From a checkpoint of a small mixture-of-experts model trained on Wikipedia: vocabulary 42976, 1946M tokens.
Below are experts of layer 7 (counted from 0) of a mixture-of-experts language model. Rows are named router (the router's row for the expert), down (a neuron's output weights, with its number) and show model dimensions 392-447. Each number is 128 + 24 x the weight over its row's rms, rounded and kept within 0 to 255. Numbers have three digits each.
After each expert's rows: "comes before" lists some tokens at least twice as common just after its tokens as in all text. This comes from a sample of Wikipedia text that the model never trained on. Tokens count by the router's weight.

# expert 9
router:154063148107146148114148093133108101078130146121121132127090113081151137072130128129161157154124135156112137113110159135131101081140127150119117123151139134109109090157
down0:142106172148133093119140161129145115149151085151074093115146116109154127118119090123139129130116080132163124163177098170089147129098142094093130107112152178134123168131
down1:115152144110113137118105140135129146171141119123141127156127116112131092151125049109124147128148139157155116117134148052128124154112102111148134105123111123125128161097
down2:112126130118132067128146138132122125145109159095090104139099103119129129128140100161143148147154085117152121160066130168151152165111125102156110144131148156139135150140
down3:157154158142125112138140125164148115119123144133114072102102108051119134122100151120108101114086150134133099151133102147135185137142164140116084129122140143140153119134
down4:155136133178119152148104155136139092156146152073105135139153107146124120132073117113175127107162100160135128143122112144128107132156140124149134111098128119135129148147
comes before: " of", "==\n", "==\n\n", " ==\n", " in", " for"

# expert 19
router:108121155136119122137134127116153141162151151131124110152120146149087097161142097130099098149154127163163135149081098150165144165141113128122087099132076127152128090128
down0:132150195125158119130130181159150109147094118135142095123125161113113127128133132122160120116143139074103147067132117101152137131162101132112101120142118086136161120126
down1:057095142089159115098116150127097146183167163161128123157162107113106109123101141113113077192133122133157147160139076115149124152141102117090143117137136159113130115133
down2:138134117145150117117127104124132118167143134129089116131138115140154122055128133140077163109124087156122139156150130126149122122151126126093075113145116137148129111103
down3:138112126130152132136069084176122124102132150138132121129134129127097122152122099147082114097139121149144053113115121091128117096127110152105127147161112165155176127144
down4:138110134121136136116151097129079134131157121119117122122085126098112144120116134137156165114116143136102141068118154115116118121110095168131151118083128127147104120164
comes before: " the", " ", " a", " his", " he", " an"

# expert 41
router:112146162121136117136101140147117136173135132121158092114148158183111117140135114121153133126144180105171151146077114144153116123149124127109129124168143101177141100147
down0:177141154134103122105163127093113140165110182101105090128153149156101094134111130139132142124171143092139129145153167178129144140167146140164049100118126155132135132143
down1:124135130141173120153108079119125143138131147149130130152133106124136132106143149158109101146120144146095131094110103171148155100110144139131125185125167119125134137112
down2:107130127133124131116109167138091131131119131123160160151104151163145163087083136127105132139150153128120121156120146175141144115114158124119127128125083116157093114123
down3:127083117122170153138107143148155098083158114092115134132126117114140105136163110117138123122102098147110148157152139146119118114073118113136124142103135136152113145123
down4:164127141135160085090130109114156129107090227124085140147149138197112111119141096131129122117091091160120150113107145165130113116119119112144132101097135146119116121114
comes before: " the", " a", " be", " his", " an", " her"

# expert 51
router:158117117116115133178090125148146144068107148101118139120115124130133122070142139134130143157139097192103168153138117141090094106128125156116117147107115123133070116160
down0:102145162081088097154136132145150122125155091123091096128128165135099159139124144106119111125110115099172136123152155101130153151141131118132158141096091059086144148115
down1:157123129097143153098134142079119135107091108084157149133134152109118081157130138101140133166117100071105167143107118105110065130150136146157110147148129128093149141110
down2:108111098091125095139141114116088145145180132122078128148082105141130148122148147149152125091128100126143161101145121157184108171097125140119101125135112091138140133138
down3:149122123136110136112109140142102098137142141106157141122187111161101127120132138101130166154126096089127149120118140166148122119152161144055083136170124114136108134093
down4:145131160099133126113155089116119114079097143145127127089157147147151121093159117123139091141136116143148103153078149117135108138129084125094090151134131149152108163067
comes before: " of", ",", ".", " and", " in", " to"

# expert 63
router:135135108143127154086075144149152156125120138145132164141111129145122129126116175104168191128152099082129127162141153119097131107114154121098116134120110170156123136142
down0:129148145166106100153115143093133129161112091161137102145131128128148107134083101139116114085100190104070118110199139098142105098167121172149137098113108080086117158096
down1:124099141117115171126134121143106182105115129160141140102157133121129151151138092138110127114128138154134146113114127111114114083129116075098138142137150118125114184155
down2:132097068093100107096133200139099122156126099174118181106133141114086117086152161108127139168142141120126116144128135133102152097151116134088108154171129140139204165141
down3:132150151131154113091089106145154151109139121096117163137078135114144119144105130179104113108073107103132108102114114108119116141133144114148108148154140101128116154140
down4:120123104122143130159120132094181143152110095146142074132154056145120150129127110117103135124153120141157115159137150100108122154153101108170133129090108139082127111095
comes before: " of", ",", " was", "'s", ".", ".\n\n"

# expert 28
router:147130110105121101144120101103168158104150136109104107171128101108114118073124128141108123157118145150076169119159160128092121060138118168120109129101127145103101156160
down0:157105139136121129095098190142129119080117149164098123116143102134108158135124103106122088125103122087141189060119129122087114128157149136098122152135172150133130129167
down1:169162108157118106135120113135108167134142090117147123120124154148117084135147124129122157136174144171075090116100080145118132073115121144090121129131132146160158140155
down2:136136129193171133132128145119098140131096171075109151112138158174157152107126169143123144127113066146139129108129071157146112082108141129103154097146119128115109091099
down3:112134125087100105136130194123126161124090133154120094132132123117126092131118160160133103132126150134132127087110165134152161094153116145154140126118169068094158137085
down4:111121125121122159100153150108139125114091160122128138080068115131144165108144094136106109129118124159183111124085144158154141113075122139147126115080121146149123113105
comes before: " of", "==\n", " and", ",", " ==\n", "==\n\n"

# expert 0
router:143122155151137139150117128116150112140142132158115148119148120149137089186141098143117125081138125101102097135111108148179157163159115110099114140124109113144125140156
down0:124126121151119124153097137110129128149100080136139165110129134135179122147141103149105138158148115131103178081115121111119083123159119130132141111147155111108144110136
down1:146123101119122065105136104125112126162131134147135108120094120152150108143104161141147148143151130091128117162134146158152154102126150131154121104122119108115135115140
down2:107099118142120095160157148090116128169119154079109134136073121132134132101109085110146165065185123130089118099096164128119146108144137150129175129136121127111141103155
down3:112114140198150131102125142083102135136131128136144143133145121142134152109110107140112117109119093171138123106112139099090132141110146085088122141108135125152132086116
down4:124189138124120167090085108151130125105099072122143174166154120133112100106171134128115160108126126131123104096135125096141121148164123116085142109178156104085135081127
comes before: " ", " New", " California", " U", " United", " England"

# expert 39
router:090139101115134124084159126121139176186148108102136136156131114200147173126103115153102136141120130113124135130119136133161112110122163098115155111117106149141160138107
down0:149131168116134086115104121132138140150146095171156126130130117149103115105145143123112167110159142176111124127144132108158169084107098121129154128150168141103147123156
down1:143146133110090151139084099136092114149131089141170114122156086112118117149108093151116140156143124122148099117126129093130091126121121112148114143168125150187106116115
down2:164094147162126133108149125081145138111125116142160142150117116137171141104135114149104118112169157133121131128133121133175107139175106150170115118148151123152135127131
down3:115109122145097095142124144096160123116118103110153123103086164163156096135125150102098097097150140134126116166121124157138147153116165148131155121125123140127144116083
down4:128090135124102138132106117107151138096101120143143107135132146086119152131139154113129070116132115119121151154116134174161138107122122168138138148111146126110108157074
comes before: "1", "2", "3", "4", " Kong", "ш"

# expert 5
router:149114142112120119172140169106148145083123134169151139141103151141110114138118126098166102141135156140083097149105124128104103137109139138086115124125156123150121127132
down0:123156184076154189089100141116110164108122146128163163153102123131170089135138119128128153135146131122143155137085112144146120120151124133119087142131118121101112091123
down1:123130135151130152149127130116119127105158140134163121121098125131157153134073117134148097111161152118089121105140159119128130121089169123145137093105151105123127103142
down2:136108125146194173165099120108190162111127135132133101110145123115132107150143110104152093171117075127132100119097162107136151091139149118137132134134147129161133147090
down3:092129138160159111166149150132070098122117153142116155135120112104105145139139120141088097140125157138121114146159164097142148169161150147134103166155108118136143107114
down4:113081066096133145149139129157138123120135108131120138173135151140154114147130119118137081154093115132187113086078128150124142119124128181126074090137175157156093125129
comes before: ",", " in", " of", "\n", " (", "."

# expert 58
router:101122137162095120080136134126144115100124133087140145117132118158140154134127117150131142093133132127151101151121158140134101120144159117083107115138118151132110143112
down0:156154095121126120152143119141147143081097110081128117126123151116095109179086130111108108119158093122111168139087098131106162155093146157134166122108127089106153121126
down1:120123103088132161091090155128184167142110096118126124108117136093070136144125121149159129104121113094167144146102128161149140152105104131152115121125095136118148123136
down2:119126125116095113133133113112129097169109096114126123158103097138156149127128148097155143103123127125153147143136120066119096156165142053105153155113128138117130126111
down3:156129116118129154132120134122135115094090117100123140136160113190179130161121142103102091111128104126117121180091125066150113100106107149149131124092133099140121078124
down4:166113099151149154111088131132133162121146158105157126136121161133129137113088131111148189161100103078083117131091083124089153121113073159112140124113153129113126134157
comes before: "–", " |", ",", ")\n", ")", "\n"

# expert 57
router:148156117092105097114154091136137149130117108150133102152145145155153127130143144151155147163116177151144166143126124152144113107104147111182156149123110101121143142077
down0:099128139136154126105125145136101106129112102132079127091127084075119166114150121155143149108157088120129105140121136126089139089130132114073139155120095096134112127140
down1:185137099163142101131127146149141167140138167127124152156139090114139110091138140145168100095094075070140168180119096105115170133128133101124113155147118107177094129137
down2:129096168135102166129136118122131164144139147130099109153099089148126087122144118151103123127171136116157158114151136122134116134087138129130115144104151127203104096127
down3:128091146080131127158139121155151106096133120104142123111124129092109133087085137140165163123089103155126105147166125119123147172125088107130116103151079074154128119136
down4:146145109136120131126097143151135106129098134120122140165151101136126171106132116166077161123110135143117155082149161087131153119143156143118149142138141150102136175107
comes before: "1", "2", "3", "4", "5", "6"

# expert 27
router:143129157134154150134123121102148145125115125139167181078155123146142127155114149171134195149179141127103103127100153107143118089132100157122140083115136111097097054122
down0:164109162110134111107148156159131143061182148141134128093100105108120150148107143173148128124167118125165099143112127134151156129107121121126129135079103134131171184099
down1:144125136166141118116157150131184155173159133131132105144101101113090076148151138135133146144107104134126130135146144105116092155146159152081138146098106123091108188131
down2:119140101104146169074170116111129131083150140139151150158107135075059119139126132129127155148145139121101124169141177102136109097166117114118105127115118103142164116117
down3:158096139114134185105089128136157157143127084127107146116132163150099107142100145110152098118076138105093108118187170152138121125129112138134125103166130165157096132141
down4:167110087127112147099084111134127115149121121138127125122129142168111109111108172150138154128131169107126183120090076104124107120133139150168160166150141102127110093168
comes before: ",", "\n", ".", " (", " of", ")"

# expert 62
router:111094139144151118080108173161149165138157128091165191123130123130129117133130099125155115081143174146146087110168168124114142157106136080136122105098126166136160182111
down0:128135139174140115106125118128131165136110145150156129095144152135096142140136130117104136145101149082100126154129153156166142142147086103150125149156091102133149115104
down1:155116141162174095182114121177161152137136145145097094153136114144128135124165125097093121101153138153147164150084099159123133154111133134117165101180157134119108131197
down2:142129163131116125133147135118130115120137128129119093152126109142107123153123156108119151124126122124159130080121126130146142117125093117158120170141143134096141087123
down3:153122125119114121111172128109076140147132144118179152097095134112142120118140113155139119121123143072133100121074121132096133100108163131096085120135096091159130135108
down4:133159137100097122166109138151103153132127161128120122136130173159152138118133148118123130141076166097093148153111131172132119126105125110160112103100098162113132111086
comes before: " The", "5", " He", " In", " It", "4"

# expert 13
router:109116098087155126153127115141128150141136127108094137144135103120093120104134102090147078124143101148123124136148112104136135116116118153164112174101118135095169156140
down0:122106148108166120122118145115128114135147119126148139132103151120151100091157112159128127081087167115095123084153169125128116131147127120110107130112128135131110121120
down1:155084146114126125158165132121127160134120098138131158120152103138118138080117154121169124096119103120121101144150137109118120154126123146140163159119112082135133139127
down2:108133105073164114153143137156174143089124086177098129103134089151130123144118137138170052128168104081084176109104128134150125118137121143143128122101125096131114123122
down3:187137107167105113130096130092109075126157104119133110133108150133146146111160152133100123123096130098118075107106107141144104104120144108070100138132116159117138095137
down4:159114090136107139174143081118114132134115107132087135126128164087143148131098117107097139124122129129108146100128104122119133129184054163117159119116121126105161146115
comes before: " The", "==", " He", " In", "The", "In"

# expert 20
router:132151131135144136118201170121130093116109133138145131122166078106131150115119099146136106085138142141140123143123103157132146152122120116126110123141120122106083078083
down0:118116114136127078116110118104108067134093145096154100161143127154151128169112112095127124148148143120116163090071152113131126090113102110117157140159151132147130183095
down1:112128098132138110137145150145107098137120147139115118126122120106135129155119217168144118084161138103156147130152133177153114071114141135089130101159137146145101180107
down2:142126156118161113137143127171174065157119099134140101140096121104095114094119136118155084086123088158076134100120165134080087141081108144112136089130132150109160121125
down3:128177123110104153072140096132141130135115134117155145130068142163132130093098138103107138151126103163115158143139109098135141159146117176139161127153115112078152119154
down4:132104155132108163121154145140134135146114136178161143140175151142111151126081108139133084113174146119142135108134090147117130095179118113138151117120109119137145147127
comes before: "0", "th", "°", ".", "5", "6"

# expert 11
router:173135142140104128170120149101104155109135135144149140101099159074125118109114131101111121139110149127107143130146100144093107135142144181120126108110175122130101089113
down0:093160110126132108098143140137124107112096121123162106109148110091121124110106157148117100105149162126129102135123126106113105139123165115104122149182113086140136161052
down1:110134100145169144092114134105156147124142120102104122102115125135128182120137181149083109109119122131176111115174095088101145158173080147151173103122113151152142156132
down2:153113109142125118149165062113139131128171128167150139155077128114090126120145114097115140149106103096152120165139133141159130163130137164142139123096129181137133108111
down3:133133128097119155128134107211123081117126130105154174125129097131104135134110148111138095117117136136124124102155124109142111136151127152154124122112151112137150167125
down4:091143116129129140137129138084148123137108168099121096136163138147095137137076161147136134127154128110172157130115078100145061143123144120124128109110107153125148151104
comes before: ":", "\n", ",", " (", "\n\n", " in"